Experts of a small language model: 94.5M parameters, a variant of Muon for the experts.
Below are experts of layer 6 (counted from 0) of a mixture-of-experts language model. Rows are named router (the router's row for the expert), gate (a neuron's input weights, with its number), up (a neuron's input weights, with its number) and show model dimensions 192-255. Each number is 200 + 20 x the weight over its row's rms, rounded and kept within 0 to 999.
Before each expert's rows: "mostly gets" lists some tokens that are sent to it at least half of the time. This comes from a sample of Wikipedia text that the model never trained on.

# expert 0
mostly gets: " their", " his", " her", " him", " its", "'s"
router,212,212,205,191,214,203,178,215,179,214,229,193,231,177,203,242,220,202,202,191,189,205,210,171,229,177,207,145,190,211,252,184,203,198,247,199,204,219,175,202,212,201,221,191,209,186,194,208,199,232,204,148,220,209,208,194,211,251,224,221,175,219,194,186
gate0,177,198,187,218,184,208,199,243,204,235,205,178,205,197,206,199,177,157,218,194,192,184,195,217,230,181,211,187,197,178,205,189,183,211,217,240,218,207,203,177,232,159,205,211,217,198,221,196,195,216,198,168,215,152,189,218,193,178,216,178,204,233,188,232
up0,197,185,199,192,177,200,162,224,211,226,202,190,196,238,196,181,160,168,207,187,206,186,212,223,238,203,228,202,210,187,201,211,218,217,195,247,200,190,216,199,215,177,216,192,224,227,199,193,221,211,195,173,224,143,193,210,197,196,225,203,218,219,215,234
gate1,173,203,224,188,199,186,192,229,159,181,224,187,178,226,179,259,189,180,196,196,202,198,181,220,237,170,167,187,195,212,242,200,173,204,222,209,192,216,178,188,213,165,170,235,177,210,189,211,208,202,204,172,167,191,222,194,176,218,203,179,229,191,162,223
up1,186,197,211,189,183,216,208,212,170,190,200,198,191,216,158,226,188,177,205,177,242,217,215,229,218,175,149,195,195,210,230,199,193,195,203,213,183,211,180,204,194,178,168,209,177,202,194,195,230,233,233,181,182,186,192,180,162,199,177,202,199,195,150,233
gate2,242,235,219,210,215,202,193,230,196,211,227,213,197,193,173,220,210,221,213,218,183,178,153,206,222,206,198,180,234,227,187,200,206,208,202,217,151,137,210,184,208,201,191,217,173,239,212,207,198,231,201,196,202,176,199,180,209,217,213,231,186,221,217,220
up2,215,216,226,171,216,192,196,229,208,222,215,207,175,227,178,239,194,218,190,219,194,194,199,186,202,196,185,179,221,225,160,211,201,221,199,211,173,141,205,193,200,205,164,239,183,246,200,203,215,205,192,207,209,197,197,225,208,222,209,208,188,223,207,222
gate3,187,202,190,231,200,179,181,205,187,199,209,227,204,184,206,190,193,218,186,179,207,210,176,186,204,165,220,182,250,197,206,149,222,181,194,234,194,158,222,179,211,164,200,179,176,176,182,243,185,211,234,226,185,196,216,171,205,207,206,218,175,212,177,191
up3,204,192,194,202,213,208,199,218,163,207,223,224,223,206,187,189,191,200,201,185,180,207,181,183,169,175,196,192,229,193,183,162,213,173,162,217,194,184,227,172,162,164,186,237,152,190,223,214,165,209,196,213,174,180,225,229,203,178,207,232,202,222,210,200
gate4,173,197,205,195,221,189,217,193,188,191,194,177,193,165,194,191,200,207,248,177,222,189,173,230,223,210,232,226,226,197,216,179,189,191,188,165,191,192,185,173,213,216,177,170,211,205,233,184,197,194,192,182,202,213,202,191,178,235,237,180,215,164,167,241
up4,186,200,202,221,224,203,205,207,198,199,196,210,203,167,183,205,197,186,243,169,194,199,183,231,218,199,241,201,213,200,225,194,189,192,207,157,189,196,197,201,213,206,174,190,173,188,224,181,227,182,177,201,172,199,175,167,165,216,219,202,216,193,183,243
gate5,187,198,178,209,199,219,206,214,197,217,203,194,208,189,155,197,212,163,189,197,179,191,217,222,198,227,238,219,187,216,187,145,173,232,176,192,193,223,203,197,229,202,170,205,195,199,217,195,205,218,215,211,232,200,192,204,176,191,204,201,186,199,227,200
up5,173,229,175,223,205,211,203,219,201,227,175,194,217,191,166,219,185,180,213,179,182,189,231,182,215,215,229,218,198,214,221,148,170,227,190,187,206,215,216,184,232,206,159,198,201,211,196,213,225,187,185,214,217,193,217,213,193,196,167,215,203,204,223,222
gate6,177,221,215,221,175,229,235,215,200,189,181,204,205,185,191,200,204,205,232,199,211,209,221,229,203,215,203,194,206,206,193,191,208,226,175,175,224,161,195,192,160,194,184,237,203,215,174,195,194,221,182,166,216,196,210,223,213,190,212,232,167,183,197,199
up6,189,220,223,213,194,228,211,214,206,203,177,201,215,206,191,192,209,211,218,211,213,205,229,227,204,202,152,184,202,198,181,203,227,224,200,188,195,172,199,190,189,210,187,210,190,224,166,197,173,207,181,159,213,173,198,190,201,167,191,208,162,202,209,183
gate7,192,170,193,216,192,187,229,193,208,189,202,223,195,193,208,230,240,205,203,187,175,196,201,176,192,177,195,143,216,196,213,204,204,196,244,200,234,212,232,194,162,224,224,178,170,225,215,235,229,213,195,200,200,184,197,192,217,193,221,203,221,195,190,208
up7,172,155,203,194,200,210,236,217,202,218,187,223,197,184,211,224,225,204,202,190,182,201,214,188,180,187,201,193,202,186,194,227,217,229,236,223,198,219,232,184,191,236,195,193,180,199,205,218,241,227,174,226,184,192,212,200,218,224,226,190,182,202,180,192
gate8,200,218,200,214,212,205,179,164,216,226,200,206,196,192,230,194,214,208,214,214,191,199,183,174,174,158,178,216,154,209,223,212,179,173,195,172,215,230,199,200,190,211,179,217,207,156,213,201,187,200,240,191,204,193,225,210,168,215,196,211,175,172,170,195
up8,190,236,199,219,225,193,196,187,197,241,176,193,212,221,214,186,226,188,211,209,193,160,192,171,159,178,172,225,151,195,220,199,192,211,173,192,200,214,192,206,215,257,193,196,210,155,196,218,207,196,224,184,219,190,207,225,164,219,209,190,198,186,179,202
gate9,200,216,226,202,210,186,202,204,227,196,211,221,202,197,161,252,185,202,185,214,211,203,179,241,250,206,196,169,180,215,227,166,196,169,196,171,208,191,236,189,206,178,208,201,183,178,199,202,210,225,190,140,207,191,206,215,218,223,195,205,187,167,210,228
up9,210,198,223,207,202,175,217,185,209,196,209,224,206,201,187,254,163,217,197,209,242,174,178,229,228,204,200,188,203,218,229,144,218,177,190,195,220,192,206,195,206,198,220,206,195,199,195,205,228,189,197,158,215,205,200,191,224,221,191,199,216,161,216,216
gate10,227,216,204,222,237,232,197,229,186,171,155,248,198,232,196,207,237,201,202,190,184,213,183,188,193,207,198,163,205,210,230,209,180,182,195,197,246,181,214,195,206,195,199,221,187,183,189,206,214,206,215,194,192,183,229,152,169,221,209,236,176,195,190,218
up10,220,224,200,234,256,242,200,237,189,170,143,212,223,244,204,181,207,175,207,236,189,207,198,234,196,212,191,194,188,217,197,204,197,198,210,217,244,181,197,198,197,222,203,205,192,164,177,219,211,206,235,198,191,182,218,151,179,229,184,202,187,189,164,218
gate11,227,221,200,160,188,207,157,197,198,203,216,231,192,211,182,203,197,162,183,192,188,222,211,199,215,213,208,211,202,206,209,214,188,224,181,184,194,213,200,187,204,212,203,207,184,188,195,228,188,199,178,181,208,197,205,219,194,184,219,194,213,213,152,197
up11,199,224,195,213,201,192,154,199,195,213,199,178,209,196,207,225,201,177,197,165,181,228,188,185,248,191,221,210,211,193,208,218,189,157,212,205,214,208,236,204,201,180,223,188,193,186,195,219,223,207,178,167,236,192,227,219,190,194,185,195,233,225,164,214
gate12,224,198,187,229,216,196,204,214,191,198,216,190,188,179,208,220,161,174,192,194,185,221,198,225,174,174,184,162,205,172,226,176,234,221,230,188,196,175,217,190,219,222,227,209,204,191,207,193,174,178,210,178,159,189,205,178,194,213,151,212,202,188,209,170
up12,230,209,187,241,215,203,203,208,209,205,204,181,198,190,215,198,198,219,185,188,156,197,213,177,170,167,211,182,224,181,224,170,225,200,234,204,212,179,198,215,205,216,214,202,187,230,196,166,178,210,163,167,170,186,191,194,203,206,186,232,220,204,227,164
gate13,206,212,218,197,203,216,222,183,201,187,172,189,204,224,211,236,180,182,184,213,186,223,206,186,253,199,185,191,201,195,196,195,213,188,204,207,234,208,229,214,210,194,182,199,196,182,178,195,189,173,208,218,193,132,230,200,169,196,214,179,233,186,188,213
up13,206,209,211,190,230,204,199,203,210,190,201,207,201,194,214,212,195,217,172,221,169,222,185,182,227,225,214,196,180,172,209,183,211,218,187,177,198,207,216,227,202,187,195,216,205,173,204,197,178,197,182,229,195,141,226,206,166,186,226,168,201,167,188,231
gate14,156,233,190,210,196,211,215,177,194,231,147,185,207,197,216,236,205,237,196,204,191,224,188,164,216,202,207,186,177,202,225,182,188,219,204,181,168,199,249,167,209,190,212,225,179,194,181,181,177,214,189,189,204,184,187,233,211,201,184,231,230,199,209,215
up14,175,217,202,199,188,214,174,147,193,204,178,178,208,217,184,222,173,213,185,193,219,224,186,172,225,179,193,187,183,207,217,191,215,208,178,184,151,189,200,198,221,219,215,227,173,197,190,168,213,217,216,167,213,166,202,237,215,208,194,209,215,175,204,186
gate15,167,204,230,191,203,217,197,209,175,251,188,216,131,204,188,211,203,199,150,217,208,176,188,217,246,203,180,166,189,196,220,215,225,194,188,199,206,184,192,197,193,194,177,177,196,221,229,225,214,213,216,182,210,203,204,223,206,217,211,195,182,184,190,170
up15,176,210,208,177,196,196,191,192,172,217,171,190,152,204,182,218,209,198,202,168,179,196,156,214,253,214,211,199,185,203,241,241,213,189,180,197,207,182,201,206,201,179,192,180,193,206,223,233,209,225,212,197,202,192,200,200,177,197,232,190,197,229,196,168
gate16,203,251,230,210,205,211,175,184,213,197,196,206,223,195,251,192,193,233,211,195,182,212,197,166,196,188,175,256,204,174,225,171,250,174,221,150,174,166,159,193,213,180,191,226,212,167,202,188,174,227,224,202,196,191,190,205,186,178,170,214,188,156,208,217
up16,163,227,201,196,212,208,191,197,226,202,183,224,215,202,230,196,174,205,198,205,207,188,198,181,185,177,186,224,208,185,204,168,239,208,212,181,207,144,191,212,210,206,226,218,196,178,211,223,175,199,189,211,185,191,196,207,201,174,186,219,201,153,200,199
gate17,164,202,171,196,202,174,231,192,169,180,177,227,218,196,202,189,182,230,189,200,220,205,215,217,197,207,213,197,204,205,223,206,192,197,191,234,223,188,196,209,203,186,200,209,152,211,195,196,256,163,201,201,204,222,213,240,234,177,215,218,194,199,204,247
up17,189,220,187,222,222,197,215,210,192,198,193,188,215,205,211,191,173,238,225,227,184,190,206,196,174,208,224,180,179,179,214,206,201,198,187,196,242,212,221,206,179,195,193,227,182,199,160,164,242,196,200,212,188,198,192,212,230,196,206,201,213,200,237,212
gate18,216,176,222,183,215,198,209,219,213,231,231,215,224,189,191,191,207,216,167,170,217,193,213,199,213,222,215,201,228,212,216,201,215,181,222,187,181,167,195,182,205,172,196,183,196,190,202,206,180,214,166,191,214,208,187,209,205,194,199,204,162,177,204,220
up18,217,179,220,187,221,175,206,224,198,220,213,215,204,202,171,219,191,186,190,188,199,170,231,192,195,219,231,223,218,215,229,204,216,207,229,208,206,144,217,169,173,183,201,200,187,177,232,219,175,213,181,199,193,213,160,203,158,171,208,188,176,197,197,214
gate19,227,214,192,176,190,220,215,171,201,187,211,199,213,217,195,180,227,191,221,222,205,200,191,190,207,186,232,219,193,189,205,170,224,214,205,190,197,259,224,210,216,198,250,198,229,188,175,231,197,186,192,156,206,150,226,195,206,231,203,173,185,191,194,174
up19,199,209,212,164,209,222,222,172,208,171,204,201,212,235,207,167,205,180,206,204,197,211,205,188,218,184,209,236,204,200,205,162,205,210,218,190,203,240,202,231,214,184,250,210,205,212,185,202,209,187,158,150,210,156,204,195,191,221,209,201,187,243,201,218
gate20,233,215,180,154,192,206,186,214,181,226,190,167,227,206,170,200,201,171,200,194,193,178,202,197,170,151,240,245,199,217,231,204,217,181,215,242,205,212,218,178,193,178,207,200,223,203,219,172,196,171,209,222,219,190,198,235,199,216,226,180,225,232,230,165
up20,225,195,179,179,199,217,179,222,191,204,184,199,212,191,185,231,216,161,211,155,211,187,204,223,194,171,226,244,173,231,229,172,230,206,221,237,209,201,226,194,186,198,214,208,205,208,229,174,215,173,189,190,237,196,203,226,181,195,216,177,229,217,230,198
gate21,209,210,209,201,217,212,216,214,205,216,209,191,242,180,196,203,198,206,223,219,202,204,165,158,242,183,215,240,192,239,202,187,209,217,192,199,173,200,179,182,212,183,189,221,216,204,178,192,226,206,181,169,218,214,189,164,207,205,187,224,193,190,230,186
up21,203,229,220,202,228,207,215,215,237,192,216,182,234,204,180,152,182,203,207,201,192,201,180,174,215,170,191,233,195,230,193,207,212,241,214,190,194,197,191,189,199,204,207,196,205,202,166,202,226,209,201,176,236,193,182,173,205,181,216,225,195,184,219,210
gate22,217,197,158,198,191,188,198,231,222,174,226,220,209,235,219,175,192,165,195,172,178,197,177,204,185,222,198,201,191,224,169,192,223,217,220,186,174,197,191,222,184,222,190,188,216,175,204,191,216,182,184,213,183,221,204,190,203,231,187,204,183,186,200,190
up22,220,222,166,214,225,183,200,253,210,202,242,200,203,231,226,183,187,175,218,209,168,200,201,213,195,179,218,183,218,244,171,194,209,197,225,215,190,214,197,219,182,217,167,180,201,178,203,176,195,184,168,182,182,199,252,170,199,213,233,224,194,166,179,190
gate23,201,163,202,206,235,216,204,175,171,216,189,208,201,164,196,207,231,205,203,190,226,210,169,218,218,193,229,205,211,199,197,182,187,178,219,188,189,210,190,206,195,170,202,180,195,176,231,201,177,204,202,181,224,220,224,195,195,203,224,187,199,246,217,218
up23,210,176,203,186,200,234,223,200,196,231,185,183,184,176,184,194,218,190,208,198,214,191,190,175,193,190,218,201,204,169,198,176,209,163,225,146,200,200,195,184,180,195,193,178,200,192,228,206,218,207,162,217,191,205,215,197,196,188,219,173,184,239,236,218
gate24,178,204,182,190,158,186,223,211,199,210,187,226,235,196,245,217,180,206,217,191,217,177,193,166,198,191,206,184,169,210,200,250,199,194,184,198,236,236,180,225,228,241,210,234,167,210,199,202,239,201,205,235,210,218,216,205,200,201,186,199,215,166,203,200
up24,165,221,171,191,199,172,220,211,183,212,227,202,203,221,234,191,196,230,226,203,206,198,187,174,207,203,224,165,176,202,207,233,195,214,224,202,203,187,183,203,239,211,230,202,160,189,215,206,230,217,185,227,246,220,226,217,219,199,203,208,205,195,232,205
gate25,212,225,200,194,238,218,189,209,243,191,191,168,181,226,232,178,234,172,218,224,210,206,173,210,180,201,197,264,181,206,204,167,216,227,217,199,191,191,217,224,213,210,224,213,214,174,188,169,214,186,199,199,241,178,215,243,185,198,200,182,196,185,203,234
up25,217,250,187,209,186,189,188,205,208,194,191,175,176,217,270,181,216,206,215,190,217,184,170,199,193,205,207,256,199,216,191,184,221,211,237,192,221,207,225,199,211,198,239,192,210,183,172,157,253,187,196,207,228,174,219,222,194,201,200,186,206,178,175,247
gate26,192,188,183,212,190,205,181,198,192,223,220,177,199,197,189,221,220,206,223,184,181,201,182,206,219,183,241,178,169,190,196,160,191,199,208,218,197,219,183,231,195,211,203,172,187,186,217,182,223,189,207,226,217,180,186,230,213,220,233,198,223,160,196,187
up26,199,210,174,218,220,205,207,206,206,191,220,173,218,224,213,216,225,215,200,188,208,199,177,174,225,201,225,186,173,184,209,149,196,202,193,228,216,217,192,232,182,198,184,162,209,188,226,215,192,175,204,203,223,177,207,230,206,211,229,206,214,211,205,190
gate27,223,204,202,225,205,201,240,200,173,175,195,188,216,183,208,185,184,170,238,187,182,205,200,180,221,203,206,222,208,220,165,218,227,199,209,188,201,225,190,189,193,196,195,219,190,183,214,210,182,213,209,203,172,179,225,162,203,235,204,173,205,183,208,197
up27,237,216,202,220,213,227,206,199,204,190,194,182,194,190,219,190,219,193,201,192,179,201,193,205,207,221,202,225,203,240,179,200,236,186,218,208,236,225,164,217,207,200,174,223,224,189,229,186,161,185,223,214,192,174,226,163,170,204,219,208,206,205,218,184
gate28,191,185,186,182,212,206,223,185,155,187,206,197,206,215,189,182,192,190,209,183,240,200,220,206,217,195,216,176,213,217,176,178,220,202,185,193,185,172,159,171,182,214,215,223,221,191,199,194,195,175,173,172,193,169,232,200,215,207,246,204,209,219,220,213
up28,199,191,203,161,207,166,225,202,168,160,212,213,231,218,185,224,208,201,252,197,219,201,201,181,192,206,196,157,201,191,182,204,213,207,172,201,217,181,173,163,200,229,205,198,207,200,203,185,210,217,202,190,175,183,222,195,218,228,218,217,184,207,191,189
gate29,243,215,215,212,187,210,167,166,224,207,215,201,215,217,196,205,169,226,201,208,220,239,197,203,177,218,190,234,200,222,188,178,195,243,166,243,205,198,203,197,224,239,226,224,201,177,219,215,214,198,227,197,187,196,192,189,213,200,215,201,201,166,193,243
up29,184,225,204,198,205,192,161,181,205,202,228,218,192,212,217,246,186,206,185,195,193,188,171,181,194,201,162,224,173,205,193,176,196,221,178,246,174,209,218,194,211,203,203,215,222,165,207,217,219,177,196,193,190,182,215,193,190,176,223,193,188,173,181,242
gate30,210,195,204,204,240,195,195,201,195,201,215,189,208,171,249,243,214,176,199,232,193,198,183,215,179,182,214,207,189,190,223,197,219,194,219,216,185,197,194,165,203,193,190,183,223,209,227,161,178,223,208,212,188,200,193,148,184,203,157,225,222,175,205,210
up30,222,212,204,225,269,201,178,196,204,188,217,230,198,208,218,239,196,162,253,235,174,167,183,191,184,194,206,230,200,219,188,195,200,242,226,218,186,187,206,176,187,200,170,172,216,190,199,187,177,203,190,198,199,224,187,175,200,187,160,213,225,162,228,186
gate31,189,200,183,199,189,207,237,203,199,147,209,208,185,225,210,199,205,188,242,236,201,226,174,209,206,196,246,183,215,196,192,202,217,198,233,195,240,213,209,179,213,206,195,200,169,217,195,169,191,175,185,195,193,164,222,225,240,222,191,231,198,194,197,190
up31,187,175,195,230,218,204,245,226,207,146,222,209,216,226,202,199,189,222,201,196,181,230,185,224,198,201,245,219,207,204,221,202,190,195,224,172,230,197,183,175,202,209,208,214,208,209,179,191,195,169,205,198,208,199,205,212,219,188,185,206,196,200,217,190
gate32,180,221,181,216,230,200,165,251,201,216,195,200,227,210,188,220,206,152,185,204,204,159,184,206,222,179,218,199,209,194,218,208,200,201,176,219,138,165,224,170,229,178,226,183,218,176,193,172,212,190,199,228,210,174,190,224,216,215,229,207,198,216,198,186
up32,175,181,195,194,256,183,181,231,192,228,189,209,228,206,183,220,236,190,176,220,187,181,189,203,217,190,210,182,180,206,218,235,196,217,160,225,168,181,210,190,207,192,244,186,205,179,198,223,258,217,187,182,203,153,205,237,197,218,225,205,193,190,199,195
gate33,196,168,204,214,185,195,176,244,214,190,197,205,209,195,196,213,182,179,179,199,240,194,213,200,224,200,171,197,206,205,201,202,228,200,190,217,189,174,203,185,214,188,188,229,218,150,193,238,153,188,213,189,192,207,178,211,190,202,200,222,206,180,192,193
up33,184,178,200,215,199,214,202,217,192,192,219,211,222,218,196,195,177,220,184,164,245,209,188,193,226,172,162,175,226,207,211,207,210,186,222,244,195,204,239,199,196,225,203,204,200,169,201,231,186,209,220,183,200,184,196,218,231,207,166,220,191,173,209,218
gate34,183,224,210,180,196,218,206,181,193,229,213,189,183,221,222,176,175,179,195,218,190,209,209,231,182,202,225,209,200,210,191,197,194,187,162,213,182,197,202,201,213,209,202,223,175,203,217,190,182,180,173,211,221,168,189,219,179,213,190,211,204,221,179,226
up34,180,224,210,183,210,224,216,184,214,217,208,200,162,210,206,166,166,174,184,215,186,202,203,225,180,215,227,178,198,197,181,199,172,188,178,222,180,182,182,209,201,218,197,211,157,179,227,209,168,191,174,205,243,185,216,214,161,209,163,223,193,222,203,198
gate35,188,197,212,219,210,214,245,215,215,218,174,199,173,182,240,216,219,194,237,206,166,203,188,160,186,201,216,172,212,201,223,187,191,198,220,212,229,203,196,219,229,209,191,209,199,231,196,252,200,236,197,179,185,213,248,213,214,208,181,191,189,199,219,205
up35,200,184,201,212,202,199,233,208,218,210,197,213,163,201,235,198,193,185,229,201,160,200,170,208,207,203,213,206,219,216,220,185,173,203,234,184,250,172,224,231,213,203,217,228,219,252,193,257,204,249,187,161,168,197,216,183,225,176,205,182,172,181,196,219
gate36,205,221,209,193,193,195,224,177,212,224,190,208,202,219,218,174,204,233,225,210,209,173,208,196,187,207,225,188,183,213,210,211,192,183,176,207,217,189,228,212,199,232,222,201,218,194,200,212,206,184,204,225,211,192,176,189,180,218,210,201,211,172,226,219
up36,224,243,212,205,176,214,209,177,206,198,195,201,221,210,206,198,206,217,217,218,203,177,233,182,181,193,219,188,196,162,209,192,201,195,197,207,202,218,209,207,199,245,209,200,204,203,213,184,187,219,212,213,211,208,181,199,192,215,170,216,172,194,237,211
gate37,185,222,202,198,222,219,237,222,213,206,160,229,183,207,207,213,208,193,202,165,170,179,203,221,206,219,206,212,221,192,202,202,219,224,217,193,234,223,228,202,198,171,211,227,207,215,214,195,193,212,198,232,242,218,181,178,216,211,204,225,189,206,221,224
up37,188,197,144,180,200,193,196,217,197,186,206,199,225,195,195,193,204,196,205,188,194,203,194,209,238,181,196,217,222,232,185,200,172,186,232,147,188,248,227,196,172,170,208,203,220,202,180,197,203,193,189,178,213,229,205,212,191,199,177,217,188,195,225,222
gate38,199,213,214,195,213,232,188,162,219,188,216,155,188,242,215,222,216,180,221,216,201,209,203,190,216,161,197,219,212,194,198,179,174,203,193,192,211,224,232,220,211,162,203,175,210,196,186,200,199,180,213,246,165,190,257,195,188,211,243,200,177,239,199,225
up38,211,186,228,175,192,210,183,162,200,189,221,176,202,226,213,230,210,142,220,208,183,207,206,175,219,177,195,226,215,186,173,185,225,184,148,200,202,212,215,222,211,195,178,158,209,205,154,205,189,200,212,200,187,211,279,196,162,200,223,201,173,206,181,187
gate39,185,207,204,187,206,210,206,235,173,191,177,249,200,179,179,229,193,196,185,203,187,197,202,195,171,184,167,190,188,192,175,228,201,214,164,204,216,203,211,170,176,243,211,210,222,247,193,169,216,203,137,201,176,229,222,209,193,212,188,187,227,193,189,218
up39,148,167,214,171,217,197,174,222,186,170,180,233,207,183,180,231,212,162,181,179,236,197,190,199,202,209,182,179,216,204,161,216,203,235,165,221,195,200,210,188,178,243,193,203,230,211,188,200,187,193,193,183,194,205,218,201,179,238,216,201,200,232,196,219
gate40,195,214,171,200,198,196,200,185,186,174,182,211,155,147,222,224,181,186,218,208,232,241,212,220,200,208,220,206,232,205,178,206,186,192,221,174,197,186,198,165,234,180,217,182,177,144,193,236,185,171,220,222,201,167,184,176,218,190,196,224,221,203,192,191
up40,188,220,187,201,234,194,195,195,199,191,163,175,178,171,196,204,177,190,225,210,245,222,221,205,217,188,221,219,224,221,155,210,198,182,206,176,197,166,205,187,242,180,177,203,169,159,183,220,219,193,206,194,204,174,198,193,237,205,221,246,223,188,200,235
gate41,163,182,183,209,159,212,187,222,190,221,168,207,209,220,206,192,189,178,244,173,220,176,214,181,242,212,215,221,186,218,199,221,174,183,205,204,206,194,201,190,200,187,202,234,211,182,213,179,201,239,198,207,189,177,243,234,231,223,192,185,177,200,202,218
up41,170,222,168,209,161,211,216,185,191,217,208,200,201,213,208,205,198,190,245,178,205,159,200,173,211,199,233,200,181,225,214,216,180,215,221,192,194,217,192,192,195,189,200,212,211,167,215,201,208,233,203,182,215,196,219,215,212,191,202,200,177,195,206,231
gate42,208,185,168,216,202,165,193,235,213,220,206,224,205,204,197,164,181,186,191,197,189,182,180,196,203,230,196,205,213,224,200,225,216,202,203,175,194,165,227,164,182,189,220,226,187,204,187,188,218,192,229,219,180,173,200,209,235,242,175,240,211,179,177,180
up42,200,186,187,211,195,174,187,205,205,192,196,230,208,198,171,160,193,221,186,170,196,201,164,172,197,233,217,190,202,206,217,210,206,197,213,179,193,185,208,170,184,192,239,192,192,208,179,203,206,178,215,215,203,169,182,202,221,186,194,222,214,174,222,197
gate43,235,214,181,192,183,206,170,206,208,184,199,205,183,206,175,216,207,194,213,193,155,156,186,234,239,205,213,203,191,236,211,167,182,209,218,223,203,207,185,193,216,206,179,213,163,163,216,198,201,225,216,211,183,178,178,163,192,199,195,162,216,177,174,186
up43,208,199,205,194,195,208,214,200,207,186,208,214,204,178,217,219,217,171,176,209,187,177,207,203,254,184,215,222,197,246,223,191,187,201,206,253,229,197,187,189,206,230,209,198,186,198,180,210,184,196,204,179,201,197,227,183,207,202,192,153,229,200,185,194
gate44,198,200,215,192,214,185,207,212,213,190,211,220,161,184,216,175,201,216,201,175,199,219,190,206,208,216,211,208,231,191,197,178,204,180,220,213,212,192,195,173,238,173,212,196,189,206,188,200,210,200,203,195,226,183,191,211,227,211,179,219,212,199,196,212
up44,214,209,211,193,201,198,197,209,226,168,208,208,164,216,239,162,211,206,194,177,173,220,193,222,221,217,212,223,229,184,198,190,217,211,211,211,191,196,178,171,235,190,231,208,191,238,173,205,217,214,209,204,221,198,180,216,203,198,181,207,200,187,220,202
gate45,183,191,233,173,174,185,199,209,202,204,198,216,206,214,209,208,241,180,180,177,205,145,192,190,174,202,196,206,218,237,188,196,204,192,220,199,196,225,205,226,187,166,215,194,184,228,232,170,217,175,219,169,173,180,209,192,222,202,239,230,213,228,196,205
up45,163,173,223,179,176,218,193,186,170,206,185,198,216,215,211,213,212,177,183,156,182,160,175,197,208,204,210,219,199,205,185,183,212,200,207,170,235,198,217,221,177,173,205,216,192,226,237,179,192,185,210,195,150,192,238,216,214,189,235,233,222,207,187,178
gate46,223,172,212,225,195,184,198,195,227,175,223,151,211,221,222,223,230,185,223,204,194,194,188,217,201,197,210,221,219,224,217,190,193,190,220,198,211,170,198,226,247,179,229,215,193,198,190,185,236,194,218,160,193,192,228,205,175,203,213,208,181,193,181,196
up46,191,216,206,230,186,161,203,202,217,194,194,162,183,200,232,229,232,215,219,206,214,194,179,207,179,188,217,216,203,214,194,230,195,218,205,178,211,184,225,233,217,163,203,215,183,201,181,187,235,179,216,155,199,189,191,201,193,172,192,191,208,207,171,217
gate47,243,171,206,199,214,198,240,187,171,200,238,237,197,178,260,214,218,213,228,222,199,194,201,227,172,200,174,207,228,215,211,185,216,214,222,204,186,182,176,194,233,206,207,208,185,225,208,191,197,252,213,190,175,191,163,215,214,236,202,168,199,215,240,188
up47,224,163,185,178,221,206,233,227,181,214,225,239,200,191,234,232,202,211,211,203,188,153,214,207,180,187,211,206,229,207,237,191,211,215,209,214,187,173,195,234,223,183,184,195,185,188,189,185,231,233,197,186,185,220,199,213,213,230,193,149,210,180,250,168
gate48,204,172,193,214,218,204,256,166,213,178,207,195,149,209,201,181,220,203,195,181,197,194,193,223,197,194,241,217,188,174,203,232,205,196,207,227,168,160,172,213,186,228,230,208,197,180,191,174,194,207,212,190,177,211,206,145,213,189,200,143,240,214,186,196
up48,187,185,198,212,239,211,272,171,185,192,202,224,166,188,202,193,239,207,202,185,183,191,163,209,212,190,256,179,213,187,193,211,167,186,199,226,205,180,189,183,190,228,197,201,175,180,192,206,211,190,187,172,185,217,207,166,218,168,193,162,194,202,199,164
gate49,187,181,183,174,215,237,204,177,196,208,143,193,187,197,226,206,215,188,162,177,196,212,163,183,193,188,237,180,201,192,205,225,178,171,214,185,188,216,215,204,209,202,222,166,211,220,176,188,168,182,203,213,194,202,164,160,203,224,227,161,229,211,200,180
up49,190,184,177,176,202,223,161,189,210,217,172,210,191,191,208,229,210,170,175,220,194,202,179,190,206,214,224,189,219,185,202,216,156,168,214,185,178,211,228,196,230,186,214,165,214,188,167,201,190,163,178,209,199,197,169,190,192,216,209,189,181,215,180,201
gate50,207,213,188,178,164,182,228,221,215,220,194,184,223,192,202,179,211,200,226,211,214,186,184,189,193,188,209,214,203,222,159,219,153,209,195,188,156,212,204,186,213,222,184,179,163,179,204,162,178,163,187,219,194,221,212,216,214,215,178,183,213,176,198,178
up50,231,220,198,176,186,229,206,235,217,202,182,187,243,189,206,169,199,176,219,200,198,176,197,195,198,187,217,211,194,190,195,234,180,227,195,202,174,224,215,178,206,202,200,185,186,200,156,168,214,150,217,244,193,216,176,204,222,206,174,206,200,203,227,201
gate51,198,228,225,208,221,192,190,210,192,166,203,169,213,181,193,227,243,185,217,191,195,183,186,180,203,176,170,208,190,185,204,193,183,176,206,199,225,179,203,196,210,209,209,202,211,195,200,215,197,244,235,230,185,204,199,171,192,181,235,194,200,194,198,191
up51,193,247,224,242,196,197,182,211,197,203,203,202,172,172,171,223,215,207,219,185,179,182,201,184,182,188,195,215,193,205,199,177,169,182,206,204,234,181,231,195,197,221,214,196,200,207,195,227,215,255,188,213,201,197,211,185,217,211,230,199,201,194,188,202
gate52,237,186,181,236,214,219,135,166,205,201,193,205,227,227,194,254,225,224,193,242,197,198,218,178,251,171,207,192,213,200,186,182,194,143,192,202,237,230,212,177,210,215,192,207,187,219,180,195,233,205,179,170,210,179,223,186,220,189,199,219,206,195,157,240
up52,220,187,175,216,216,233,158,140,211,196,190,212,215,213,200,236,215,220,197,239,182,196,238,178,235,171,209,177,211,202,208,193,173,143,200,198,227,238,216,169,228,221,206,176,172,226,186,196,228,230,171,168,214,166,227,188,230,176,182,214,172,221,169,241
gate53,190,220,236,169,197,205,203,227,183,211,179,209,193,192,218,170,166,173,247,199,192,221,220,231,186,191,208,213,210,202,179,197,206,203,201,188,201,147,199,210,185,234,198,194,228,184,207,196,175,177,217,247,186,204,210,207,216,215,211,201,213,217,216,224
up53,192,201,221,215,196,185,208,214,194,201,168,193,176,180,221,189,187,212,231,176,188,194,172,219,198,199,218,210,159,204,189,202,206,231,182,181,254,157,196,225,195,232,213,192,226,203,200,198,193,153,214,233,205,171,212,168,211,189,212,231,217,219,195,225